Weights of a small mixture-of-experts language model, trained from scratch on English Wikipedia.
Size: 12 layers, width 320, vocabulary 8192, 38.4M parameters.
Experts: 8 experts in each of 12 layers, 288 Mish neurons an expert, a softmax router.
Training: 298M tokens, 6467 steps.
Below are experts of layer 2 (counted from 0) of a mixture-of-experts language model. Rows are named up (a neuron's input weights, with its number) and show model dimensions 80-159. Each number is 128 + 32 x the weight over its row's rms, rounded and kept within 0 to 255. Numbers have three digits each.
Before each expert's rows: "mostly gets" lists some tokens that are sent to it at least half of the time. This comes from a sample of Wikipedia text that the model never trained on.

# expert 5
mostly gets: " University", " School", " States", " American", " Republican", " York"
up19:112134188158100101167108117111128103097129142159136144076137143149183164133129175127083148120145070178138147118158170203161122052119154127113150110130103142138137128129114129126111112105109160116105094124122129078161118011109083168139168163
up20:118143111134072090129078118192132086149169146199055103132134131167122137126215171200177113170154130175099102137147192119137117080102154089112081154117044146178123114159115137125129100102152113134129042126082109107142078098193138104146129150
up21:104146159178134087088161139108097133169164136131126142091120112127139144126222127095120171176102135153148123149130124119117138177100153095084140114173104116166132090053095075117108150112148121120140114146056135116144099142122128122137151090
up22:110152162108144144146124111158136154189106143119121168178146091182177100123157102104155184073112085125100145156128173132147125104096083107121086170173107106128101140156200092102128114203093146180154145144130083229124143144102147123096141126
up23:143118109117147148145209138131119129158076152130193167131121112136126153130129123127104151123135127133118121208141093111028152166167156127087143115112159151188254096166132164155132138121097135164115209091055131149157113131090162089160233128
up24:130054148158114120114097097157108106095176167115129127154171096109092193168163089130051144128146135175133147096133139162103128160092134103103134071145119134128116141097058148113114088100103041127149092140065080191191102127111120134127132132
up25:110176159206125130032131135128154071132126154152126164169084134097108118109109147129146164100156126127160115094166089146147137082123099081126085157122108154101165093105095220107158200108136175132096117155074110184162089087147140132155140107
up26:092167130147122106117162057151140160079119148105168139192104132100144116110081131113118167125157130171180145117166110153110144113104083111068101070167125132157106106139155137152116123109152146158107066133134120250108127143162129186120159140
up27:123152113164098135085107076144152121170135118147114148128116135148125143153062103124162167109088026136130112128163163133085158144150134131090112117160127174111114121138088119125186129124165118140136134189099106097159096147174141097084123097
up28:123133072107095114116085128131117177155121117088117123103121095162204112073146071157093138074113133123144127214141120082139088134082180135154116145131115096126109081133131084150116114167160168192152163109126075134176173127136156105131052128
up29:166186105110152165127159121186159085140116155126161180186130095167122161103115115128119180138152143170155110127156088159136134098136116115142111095122115124146113155144098125092132083115168084138187112134071092174133122159124136107086107167
up30:111184111105152155207115163151152135109100120103081136145122072078149171122097134092214124135143090076132128140165163084116100136143157135155162087163121127118141128190144092153182115198116112188121138147134123124149161130095103161139106135
up31:135122182145109201104129108114132117082166112205156137141093104149119155089123129114086167092157093155060134152151192127114168165152158093121146104201133116110153132088147163123153135183114089107113125146140129137155084111154119126124155112
up32:199143107138113183157150105132126110100164149186100104220175139159160199139115135115159110132143081151113137114087161118104144106111121073120102090127059124114107195172170141108176154139097133100157054147108207132118088119096092183183156146
up33:098097158117105073099100133037093105184151132219078173132124132161119109073135138177107154111146163190133086131170212115117117083133175095142059142139156194122109088150106150102143157140127156124135088116197109187165132082142141127150106119
up34:158116061156186128090120083155153140106137132077131097134146109101138060133085170099166132150113136124154124103135110164137090094105062112110116116171127137132120132154103121111129125128150142134128104133082152159136146146120212127172127097
up35:144073111237150162110155168127114149117127148123071093143124162157150157111111092150120188133097147188166096162141144124058143111116143112107095139166168134099173126115154100103155101162129126166160212149132122215140129109110119059097141113
up36:103098166111014122136101090183112128187159144154149125142149130099089118111135109126108120151113103116057169193138161162127074096107155111145115162127099127122107143170148174081139127049187151188066134136144105125128093093126109108157119188
up37:097131129110192157086082111177162131127147143102082168161092114109125138152164144108149148097113108171135148142149110110098161106081080104074109067160101134109113113138155130190160108138129177104140118161161090255115138151142109132076128154

# expert 6
mostly gets: " Z", " Ne", " Ja", " Me", " Al", " El"
up19:133132141107096116136098175119141187125142091074110127114167103135111181158109107133145143084108121137097163062118139141157136161109105152089185129141133138148098109126139107188081127129102178094087193086152138104115144191139154158134098157
up20:127135087111059133111144081121175093078106117169129149144137163178103192112139101148157174151111139169107108143119098075172075097120176100117059103171052160124148110085190099089141112099130147066093096193151130067132088135104151114062123182
up21:148141156085167101079123136130155099149156126123134147119085118136162158132083155137098131086158112070143139076140117175090162156104164143097139107087154126168155159081152094074124111169136174110118126055128148151150161115209105103142161130
up22:100158126132115151140151160156109097137123103114129134162179076155126094094103126185141121126188104099223175172165146120157090138116091084136082106120148118131105110127105137122114187119084147124140152148081158228120090154136191097092115061
up23:069206184136155108111153190156188082112171122135117172077129122113149156154124180114121093146136149123198126123163128138102105103117091168180082174136132073125141119148156181095147111111124139144180163173140081122112152133126144156139117094
up24:158137156146098145131164108160164144104135133100179145129174142153089040127126195100155110138094166113137137190124123211174122124106115097163168143110138165138137106171139117156138146099161120078164130143065165118077092167099129129131112082
up25:176149135105093126076130079091164084137153146155146161082111130086129125107158098082111131139128149097125134107103124156097148127142121137210148105120069099180136116166099120092132087143156135108157152127163112148149191140117122152124096152
up26:099151103106114145080159119123138141101104129133183153103102101160124125111184143086102163117132102079097143151148109071122163172094061140180143125123129078186118136122143084130162107145173112145136039114098100107154127084072147126134098182
up27:169113028127111156092133104136214112072102128190079128117112129099116154181116160136185113121149083134106117090113196145102098113130133137109076146147114155127130102113184067103155082143140197122093089163133135089172082143141154136137148151
up28:063172154123162121130077139119123152139141105129124161134111142168147152110145111157138159109113103153052157132143134128189116129163140133111160192121105091084107041131128100137150144108134147083104128109134107029088173118091111172132135158
up29:053119113156095089145126086118109151082145156160124137082143086132136107110137149143139128150132118148101145111173100144161107064150160162209129079175123114166140144144111125088191160127065091093104110122138070201130158139130139122119137128
up30:108135163176078150112053063159154144130167149153120097153060106134142134164114163111144125103128090155096155114106147122159140079132136183115118103151145172114135216181133100094119112141194156119132092137127098119101194114107114158060089180
up31:133136097138171140079181130149154104133117070131162141132131117150136098142138068109097138125144091058156121122137116060106130127126097173081113096153106101175110136155108141137103105146112099203096117116121104178169185146080152124116098142
up32:131112054150141127060092078137094078132133131111094133136106112125217163140117197129154096126056171159117076095125147123068130079092119108187068116119095158119165127119101156110137050129169099081185119154112122177121088118189139123153156084
up33:137124131156114148108112080143201124086155096113143141077144086117087084070096108168114093124157121125122125090169105114086122122113098094119187135116123087152088133105120205103129091106143130142148140125127103134193095121169171140076066124
up34:114154125087172158125127074144161108183121173125171137138156116163123102103058117131088095146144140138092155106168122146097090156106119141111150101141136162176067126126131100090120116046175140086122084142128129163093120080093181088128116150
up35:113136113173174126111149124117164139104135088177125134165116067140161110105099095138078193117144088125119128098115082129089100121126122103118096106132130088124100158150128135170131095131153067157097037157104157076076052132128156180088070103
up36:151119211126155117176109133125125144128101162104107182163094131130018098126139125130150155104152113123142091162128087184054150108146081074129093087176136079072150090192117148126115138102123104089097137093113119088089085126126138165138130091
up37:144148178140110113116113148128145068157129143197103100079116123133154106075099092112139131131096108122114158104150166174077151145110167073089106119136103138139100163131082167104148144132173147147117129172102112255125114153136136087125119173

# expert 2
mostly gets: " Street", " Nominated", " MF", " DF", " example", " addition"
up19:124178146145105112121100125094164129036184116128104130101152124164137129165102134124156059067135147135127136157159126153131161087131103084147082138121126150133131097124154133079117029102135152102158104146111155139110145141158206187136075103
up20:175077165111074108101108121074170109079130165131117139095128097108181161119140109093126154135136136152099173111141158151113093154111154107190090134133077139123099130110127158107169154113184131119151092118135147148123152152089115109082189111
up21:118145131152161189176141090103133098073172153153094206119098135094141170126099155098095152103165130165141155140095118217117112107109088136124101114104112071174177084089107116152143138147145205126133139060122109148170122123095170099168134211
up22:130158097127141127136140117164136131135164149126113151080081132151120169098129177193117131125180100109091153157131159130109175150156185081167059104148115127149135137162150180146139148130127146103155134132125098130115074091104100089118142123
up23:119188100108102196134156148070112115137137124152122115091164109117170150088121133127111197149118139111142148120137128101140130176108086102136110093126115068161136183122199067111125122138165099167157068166120127167192109083175136104127120193
up24:132149115173117137092129151102146136133100183114127142148070123080094119112082148155185130126161077084085175147144116114108083120110189149176089106189096156157127096158080174110085103150121162144166144125132051153171092138208140095150093073
up25:084125105137093167120098085152105144133138212122117181053118059147147146089143194152114151141168118113016143106114124105047126131164101158136111167088113157134182101135182127135155167103140186144201111194108110124140137147125111131083187123
up26:110129143145140104086117111120163166072134108184119167146090127105118103128110079140143144086078155108154114129152112152130085128101083141092164084145128098119146075119184170081151087098223127103114087081178047161117146142146120168172144078
up27:072200106140102110150163134155101128103136142160122140087144183147119184076142155180062099130140137123107169078129174157100142150141102138104135114093115127102122111102115092134147184121136195108119073154166160136142157107189230163174110110
up28:132147129136086075089092119137110057117157122125113148100152163101142133104084104143193131131160101155117135093126157166093107112117153115171096167118097129127116065108146156150108153104164146102137132183158102155103125139170185099153124117
up29:106109079131134099166122141133151113092142175172142142156152146125147116087084085143118105126144139097175117164096136171114131157148171110146152110175110096088128084094118133079094108148138129113160145130103126121117109152090130074088131110
up30:108089115086125172117128133161112179173182177130161127132170134116159103120140152126109124109187123153144173068133105117176097139113124120129109172158108066074151112136115128149145134114140083098166106147079153127084110132154147119136111159
up31:092078107189202176086136095120151122120108118140132098157157127120128132166101150155086087104163054129140104201164142195111131150134175113107118132206131097159142114101120163095141112110118115122164113099087141153119089107170171141137127163
up32:104115084181146044117036110133134147148114092129085144080098122124088118100086145151148158096127106124136120150096108151127139104144152110152102133136127112176184069076118182118122138155158108113154119107114100151140129153089099117139155123
up33:110149143099079110148119076185110158041184158155099142097118127155095123106100136172153105130094090101118065135123066132145155125154100106172098173148064152177167112098152130185101130071116188113137131160111103176134132105200097107145110129
up34:109098125155107091085106076168112159159109142169063123119085130146154125108120112106086194075154186146057122182140161127140117092083123131123119166169108132169144107163175167076162108142143122107131144178156148143136107104163200078069136171
up35:131149155211123177123145094107147134126195187147102136144157107089137115187178075137172093144124128181122209105122131133123116138230116119118115144124085191116150122095138132116112118121190181129090128164195093172125166143117124173135183117
up36:102147144156114104161062122104148098138124118157167133095082133163091105108144175163196178127174119118113120162149154140111107104171103152141148122150136081090061109124082137106092235147142132148117080136126083109046102126125076104107171098
up37:091146164149101124200128157113141083117147254152103143121076113211111149160136174155142169161141131088108110159140069165130141130096157103191077130125116176189184101119135189061152099079156150124179139167112142094153114078123092087098137162

# expert 0
mostly gets: "%", " att", " card", " engine", " prop", " box"
up19:146135148168114121159159151138149142064255139131073102062144073100098148107122189157175202129109164097110187145117122158109078107140172138162123134164100128189184119106083151126128136174111105136180161123105129148135127164067111151152176140
up20:164124149136155135130120129190132128175165153170106086144125142123089091123102196170098148129165135087179110150132126133139132067178129157138094161168169121152198124096093124143182118131140064081162123175068141134105112069161114192150144134
up21:116143158184072101170119129139142106151117135116035154166155199185135119130167129167164116117092080165106132123148155104081070112149151136096045085127135126162153105073102102056123226147182090145171117122137104111141095124166129126087167120
up22:171187167120129102133141181114191116149154092182140169147158098145094126096116107145109142152175096111145118156136116141122128082141099143138083098155154136159124126135125102176140149105121121131153112182154057121062166101114170081109147132
up23:122140142134200141154145134125071142159172164203142140083120123125126153161089156166215180135137171107107126076188142081069141168138131117183082157153128130122165128135125096089160145154136108101106109165076111132085101110167116128198116116
up24:167156134142151190157125121148112067134119171138108187084091129120147054122114122112082140168058174112120140174068063139133092109166103157150091112187071110166132120142110123106155131129200062117071152157138148178145124171147063094131147174
up25:095125181115136160113114125152179153109119126160045172090178126141137171090124140201087110169151114078095092118163197059140096139177081099112092156135140122151159165200120124148173143088136172142159096107094115160071092104175073119050102205
up26:097120116148111080101114078140185168066125132078124127117156133099133170161138164168126135127126135140138148146171100119118132116124125129107076149159110121119172067123130094133126152109098158094050077147131133140087142111087145128114114188
up27:146113132162109135161178067138122110086166170136120132092160160149078126107119132106131187134107115129096171074139075156112072151137114152114104101172141128114151158129097130154136100159123059092119112128080106144133151150065154117069121169
up28:119148117129103084172151115157139116122196155093104160112140148133172148096108141107199123142094115224197133094153136112081101131126148135146067108136084124166164118144153085101143158096125131125126125197119139149078135118127111049121083134
up29:135143136148117151147120100153167063159142113133080130102124127100123147136123166151158113111132148120111160105152134156108184075064123145136186152160128107135106108151121106109131187108105151150168107148133113153129130206115137116136133101
up30:147087132173108112165137105167124078163207139138077120098118201119080210118097137153171163125125130084082107126115118140109053156109168118183138131139066145131143169078136142084122126138094108197150183189113076156126143177123119086140116154
up31:143128158123114144113117088125138105094122179176124159150175131140120192097154105140128158076134172119152125130207147051067176114148118113125142141071151147130206101205166131099151118083088146103100089161107141173072086085163152157143098153
up32:110137076112124159097119161136127154141191198081125152114117100115122061138100170121181141132079092143112199141142084160097123140066126148159064153156141170194112063166132151118117136124099155124136105115121154174141123122164150161088128093
up33:181097176137028167151111127105142149144121192138079123108146154117103088116147150147138144094113094113146147167174108098107160138145069103124112147072126133120146101135127145154135169153148156144148121150173144167170116120164142101106115153
up34:116168155162107125126143080107143105161155168113161097153078128025086141123143136106083151143119174159144146117142108164145156077136128095105136186097134108107152102105077210065109171073105109090148148183179083119099075184136121094120191174
up35:151130084149127142149125107154138189157123159190085097081153118161105153099156135159107140106113078048069126096158112174143096087134152100154169202089092083153082179190135113121203089080162141178117068097112140124129124091146119126115149109
up36:091101131128130142157119123124112146085151082129158121114165107128190172120083102181148094089148126118151162165161159109149149126102144114097132120102102076110092099104141126113141138070130174082119117137062086140088154156120148128107115102
up37:116152132163114158185164130201186113139113157169101160180101171143076101110117124148112087163075109150146158144082148168132137135175060114169142144164092133134141094106145140097122124106178156125145139111171124127107104131153130147113079136

# expert 3
mostly gets: " km", " %", " ft", " character", " illust", " #"
up19:127176109138155100154148128149138106139114165175075143105113151090020148145159160142094145114114177108113083123204124114089125091134185111124147151125143107151110153151139105132176143107106156136094097163123130153124127058129126133132114163
up20:122091121115086102140104142107140113168130164146068146095129080093125114068062116136193138149100091110129091135164077124103085149151137157129146133116120120149167073107146156149169148155151145048150130255132119148118145115142150092139124135
up21:154133149173150100189179130174119083145171132120092140118122144091073178127141083194135139091139132146147076205145172135096122142189133102104106138190083090146083105125169146129176157119109193175127102160146144117119082091139111134107167120
up22:184159115189137160030108106074189146084158093113104143091126085090108098151062160109126128129081084154152130161134134097083124108119148130131092175150129112118178084108129132106145111177158086130107118201133147106132110088112140137123104133
up23:117085131145117074158116193109105169139157125135078102094141119114081110153115124141092060110102191134155088103135144124123103103050092119143083146109125148111152117094118175159136134089154121101141107151150094137131132153119135068084204069
up24:178162123166074190110141134146170221103168111109134080124140113113099070120140101158104135127137120148120109089160085133138138147185164137124105128145111172148230109117103138161176170080215127115154127127161129119120144137127091130081179170
up25:121125116145125095097098118139061129172058104126118092139163063139158129107165106108139122049139158174101088193121143132129119147167144136059073168179092116105132152102108143146121089149129084109162115150100183151055088134168141125169121118
up26:161125114106136079112122139110134124181142068145114198123101066158167104112117161137132118102119116070110167162173135109127136138167164123155111069125131121175155110104158180162115122081199092124107113165110112126071169147148108145118149104
up27:120101134101109106148131088131121084138112160203118166129158143147121188110133082129176194140087107163071148094114150116124073112104180142086104119140128107123174147108129123130111091127118121113100139187141137137127129241151111101131152095
up28:091075150138098171078181140096129138099114122107157156152127133132166131125128133184097168101172170130096142115150128099136161091169118107116148187092119145111159150099123190129152166077165140110116140167130126193152135105142082100173123171
up29:133085129158090127106141106183095110128197146133106130082128134143113154133122114150110120097193080138188135168148117110102126106171127111128114147111151166147172172168090163101131150138091159141115135183137138142143129123130152095093156139
up30:161140083104069113133108064106104133158146220117131107079154105181134129093117087122133078106103136123140095152115118146172141087083097130141111133115112126153124182124148047079148080108168192138149126112141095155133123119145195089121173108
up31:133109134132138139096132080141157149099170156147120150186085106154075105176099143115138128130194061140133119132119107117138090132140094135139120134127126077139168109159059138110107149192117148096186146171139091142135115110130146100090114153
up32:067128131138113143161128145119118117086168161162122098109140092114111087123092114163103160155095109099202133117152101155131126166152160096129089148129095171147127135138133101134164165099145153110137115217088125124157093076130052092122110160
up33:108097121126159154134103126141108072205151147145071161099098131167165119129119103150154159103106100145078182102139125147078096139157201141129099160175151139154160106108207180103136106128092103144149163135170132124109035129162093077091148094
up34:130149092101113126077068108139120133118139097127132161076112147209117160128096145130147131117095134159050141162149126102072184143075148111099116180127099131149204121115099230144150079064239151149183130158157116140123139119159145090140145052
up35:096146157163081172117176103174172141089084136171106139132082096043099115155126120114155094147253103127059112165115139092133089094136147095149125190151123130096105123113147098115105138121142216070150148171124079130159083148150148126147153130
up36:105172106101066162125205108130171123085144154165159151162109105084124132135110199143145143130196087138153163131124061124119116103122091141162078138116134135144108088119118154103083169157174201134199124157112133121142151112155113131119100086
up37:120143112221085123141123132089163056108095080169156075131078119069109218118075088112149111122202109151150091193178116167174145160090124156125080117126107165140131129058117131065153145159175145128122107131105175120151105144143131115124141155

# expert 4
mostly gets: "=", "pro", " current", " after", " title", " ="
up19:150133107111106135144112102163119147060198144149101121128131100114144099110182127092185102118120086151124191180125119100144069120141094145171137148173127166165198095183144150110120090112191076122082122201094127144113137172172188204086114130
up20:166123149205092119099115112163120082138105177156092146123159148070151120144144095101122126112110097172107072167165148081090138142104152138095104114159128080147121148124163150101131122191178145122155139182178108127182126128203116089151108168
up21:148117121145131148132187135128125128155159173144142121117138166125154095140121135173089131097080152155102138229144089124160125134137151108117143156138144146188111141076148091080126142183080075167141123095133121126109106067180129127083149121
up22:156140149153184143107137117157136164105124136176165165111115135128159155148116161149131143102130175175116110120152096123133117144008136098093139106142103086144121105142121111126113154095114109154181150082103134107126121141130132148199112068
up23:129115189150135148128156116179156129108154149137110122124117149135136106068107088131115187147091099165070150132209095171135131112099154107110101123181096106114157101176129141089194096116102149082194072166137133162130092136161142142071157139
up24:180105186111111151146103151152187178171113255159080120154150106116164126128112154134103122112143129145102136184181133146146177082154073110147160144123096123122174149140117142170150186069121174163160148101088119159116125102074165174130103121
up25:107186182122160115111123078144131125123173143163142096153146099114220138124117095134190112125115109191061171126128175140124130050101128121078096116198070102166135116132132129123198118172143118100142142177138071144126119148166147135127107218
up26:142108116177147142124139075179149091128158115146131129092152103241077105053094087112141170143179096188110129155144118155061116118116130125145106077123117150086164144105066136132169136099140116089124199161161105156142090146159100129094114150
up27:085186110146130110122141075136115113137129189127151103116122171114057112158166153198141117146104143115149142168113146138097133119163142106125108081101127111137127171140140131156195161167116149106162150152177130156099078065134084140138144154
up28:133119162147129131081098085122140118127171185178110133133108093128127125177108106193133170137124136132090094147137064130172149135074087136065131163180065110132121091154135159131133109140122185128069126118103095121196153115104092106063136118
up29:101123115150115118133145110132137092133120129201098153132176133195054149124119137133153178113167151158117131085181105131109136123168139113072066153203113105089213132109060223030194127102090123077141152248102139121156110090112120137148156117
up30:124045138180128155118165156122129115136095202223180119098141070127156147181132098108188170127136086082151078110132147065100131120146155127147128202188178151164121176172179150112134129082119164122157130124064184116189087088150124126120119111
up31:140089095125051106089122121121146144138095156086088155088111110126105167146113090149107108114137111111133145093118100121123176082129126106166129123117168188105122171114114121120166165116135133096080068166077050139142122137094134129113116185
up32:159164115096097150095117138116147111092086165164088120165118101135170110147157120161130089099156116157082131154163142132133117171094127113157084189107118220150159120080073095079142143083156122146121086121105066174132093084197158154062126154
up33:145146147184106159094138071153167093127165185172115197114140093108127152100130148171121140109135094159135146145170106159053115076123116103167092126135067107170162135124122174099176144106172133111159106137148114172145102143124141128081140144
up34:109141134081138153085131116158126171111094150121116125113196094116122110073187142173110167108106195108132163163171122185147159071109137104135144131155120190150109149140103120151143194115109163104104147113104100146102140148065101121103163157
up35:116101167160194146126184099111171114121162163186142130106137125125140125088140084165085162113137078133106129182139168185066190142093108122093106112101126167133167107168111143096132156155118104148106145099125166157177142148160134121131178106
up36:216144124207123171136139131143128107052187167130078123129116167092099077133137098183112110149154121166125123185172071143124109071106070126151160089100123120113161192115123157103168133133117109096133124128139106144150132128148146127143105133
up37:175162125168128136147137137125129107093145110161053139102132170133121152082097078193128093068142126156169150142151149131089080116141145098109106161191088135153090061154128145138190106151095155110205093193161142186121142156179129077100157136

# expert 7
mostly gets: " can", " would", " more", " him", " will", " could"
up19:132124121136097101112177113138140078147156125121135211133121100095064052121097112118137190123173086119138129074122117109124088146141071119127112184122093094089137133150109207111137106129124153123121110128180116133149179137069144124129097158
up20:142106127188090116109101100125173131103171196111132147148143092090111125108114136133120092127100077183132179098148178141164197115143144085102144114077079133220069127114168121116129157124129113077080144131139136130113112137114200042126097113
up21:091122107178161160144099108120132139120134118134185102078157133143149142083030110112148178160108120129186140135159135158138142141157147115170128077205116090141149136132139101126127164135188099173137182094087124158172192084129126119048145131
up22:100111176123137180096161080111137150114116139188114181115146150141127122051076038109143118132132132150140144082164103110121130122110121125105164187181111109131132126152154130132195120106161143124099140096101135119156094228155162120092105181
up23:129139137100106118155119117131148138115158133174070077106156102057139098109131137095144173145147135138139191142171171137134116063103084114136141155143094159129133138127109161144121134111136095085155115146145153125079121102145134134158097119
up24:180121127120059137170119132123102093146172099116087129163079149151116098168143091157135134148136066168027119120136168112140145092138076086074090127099098118136131164134147109117123130072101136104130152209132117142097062165157114116138095123
up25:132112114142159151086104173110182129179124105106136081136158210060158170105142120102090193095128106072196126164150131163165125158114142111084116097144141092100109139110147018182126101153152124186139152143072084172076142112166109096146132074
up26:139124168164132137095173144147117069123115146172177131163154118122142121096099134181163150182109095112081079148122134101129121112188126164069066114175174198137142053135112174089186136139179060184161135125096090109112110105161164073102148146
up27:137163103155158117124175091105164117125132142116104158095100128122068090103136204137122106145159084117086135128174169155105115066144070074141046136138148149164143110076135123187184102128148135181128094119103174117159101161135135060195211193
up28:104146095128156119113081093171151141157097187116120165098120190142155150131112159146160136093176087101183085173168114156114119109125138114153100186071125163140151129108227162133165091136095120116112111192143091154134094127129169115119144153
up29:105125128155108171107104166112145150112087135151129177123194143140160176068141146164104194143108070192115091158156062165085129123122121122156115154130126092080160080125143111145159153135144154125138141144130093127087110148152115155135143153
up30:135128109122129140152064084172135105102162150109111145110134113124166141145081197118121097137118138128119137138131079132125141170113132124144083162090103139110131111159121187086158156137173094107152200107114110117127143168204151139151079144
up31:120156113181057112091113086160150105170103143137157165110157142121069122160155149114143131114078088110135138154131060121153196101173050083172130174154071108145082097064106130082147146095155095105107112148119115119102163103100126232094125143
up32:077130140175100162092131132128127172155178196127162162120093091143143148129100121116134150154143121148124133202111096125122129155124103162142156126116104109061134164108112119088134147136161099099144166136178080115188174147178130132118102143
up33:125119152149091122131113066155163157186108101133108130107150106106135147158135129124098075096108169114102077168162110083109161152187133141157078175142105080167138118101156175051131101117174112168179164109116133126087151104085113188088132098
up34:109126159135140106114108072151152195065110127115177176126104110133151106124075124146130153126146176088076171139134158155109117190118166133118186108133128109119059180117115126100153126152152169091158143105133117112148143115151147131122127132
up35:133136162097117125141149087120117104130110098160120107119120124134127127186204116198147067150147124155059130169174102060121176191121161155154110161209116093160085130137144151090152122128111091170146176126114140132135117070121075169102134115
up36:192122125173135156074201159108166069119128116190164071151140134105133106164140104107136129212134069177101159132118155122100108111042121118111102142158114083112140093139184112122151140145188196105129130186127126146136158117157194108112139099
up37:123120139131065113129130128129174156099116147136139111139092098128133179136123127134154133120147049122124098153097180130151129102153115118163039156216082154178161105112173191052131121142137151147120147198130120150088169115121202182098133141

# expert 1
mostly gets: " of", " Preceded", " /", " Animalia", " Succeeded", " Website"
up19:167125129126143192207159138151139141147125160157148108085163174162129135125125136180155216092094150067088147124140073143155094140200180072105118116134101136110181069157094115121149136164117139129151154145032129109147061096106103158084120147
up20:133133125104099141143223117135116110178133147166125135140074133117145116120111144139144165098119134153164129100139120224094094178154109115035086126098083138186148159043174095134148083100138161108197131196112118146151114162122173145197149081
up21:136088119099040141148121129150130177107171163159101138127160106157121165076131132186114145133109144141167088142109085191143127223131103113166151135107086151156082143140159070146141116097151177170097120122150108163077098132129103123130145108
up22:127123145149133112145122137134116120102101121155133137096109082076145187172158128052091057069129146124128111124137124118111133128060154084099091139132111080172078135101168085101145079118185161089146138159122093147096143116126149130139083188
up23:077088129117080117139159126162179151102189128113073174083185166078105151121205137238125089106123150163162105159146099161147096094089137122129145157090074104138125132128102165064118191167112127094124178136152042145161116065105101108115103134
up24:134120144138111191104189112189183124150124100177119137142151139129144181162134136076087139076119107128168131107140092103152166108163114089133133201151106048133119167094169186121144124112189123143133113120104039131110069114117096162137101138
up25:135162131136101126138151102155144111159153111136126113126144130069125113097118129165144110134088106150134167153143153130058136117167181121123118134107079137163129167194131203145140130057144184166137142190147097161090081119128161111147159061
up26:140132158169142080114152118123166086107119129181063117084146197127183118114153116210157194114086141138130207118127170171108106135193096134076045118198119103146142138177127159101118144177149092119222230165190099140118134106097122063149210085
up27:134127145220123123119108138101103133127149153175147151092104129126145130116135118192152115099171132142100190139168138064112152138115152096142120145128141132137154098074128179077130165093114137098099086209137103107143086145172192079062128144
up28:129152151130091112142159038134175108120197133146121200037136168077115167133157146151132110110098133106148102078147093135095133160121133119131122131142074117155102109142141126083141104137188151126159134176161132180170128131113087140116100095
up29:112056170153151147157119056095104121123182164172141081091112079148126147121109111141116177131124126170101108146116153163097167105165128094052141078160126149138175129140134140125145108101149112130122126101146189146103089166142093113104154151
up30:118119141140100144076151158138142170075091146150130197092169102136126160020114107114099126129146169164107086122143073126108147130187158135130097116137078170149162133130124145096157122118188153146129127158142100149133129084143123084071158163
up31:112129138133139155187148140160188115109152124159138119133146167105077141149133095150120103196163129190114144139128149099067052159204045111158087187117107114108127155103087144195135101046136118199127150146129147114076091100168087120114185115
up32:180184163142066086106206201144155127146147103109112113116124088106122142076133124110122125143140131177137151098143108107110116089133124117099105122094124121128156059163153148133148101100134116092109135165121161142117121162114154126158106152
up33:069112141112146099138199163128149129121080140171162111089172130128153136139157103140151147088144148192138103174134147128130114105114098135071141122119096159138103146089125101113125156124150129167127146154137081125109109090087144159194110105
up34:165086148170141136151146031119167126114166156151141122111108087150115126166147143109120186133133094116100100151133115130154189081099119076065154177177080040146134102134154145132133112166106126087168140107154142142100090170126134139058120139
up35:124151132120110170137168127159173073119129085118092145139208147107122161120109147182119138159100119177097121145142119118049158141132120125127120091113111131120064135101114136128181101126208180161164178153141120161059152134194096165124103099
up36:182158152161117155160053114123099113138104177140090157130121152107139126127173140179131157096139130079063158177163066157194075120095137062052105149107076155108148106107157120122164126156139162128185117164118145129161082138172097127140113154
up37:110150158127081131090103100128106160109175110165099118125086054174135105071103149160121131085047152184151192118110120162114172119114115124170045080109090158121171100095087114127159087084168154133121118111162141124103155142174157170128119189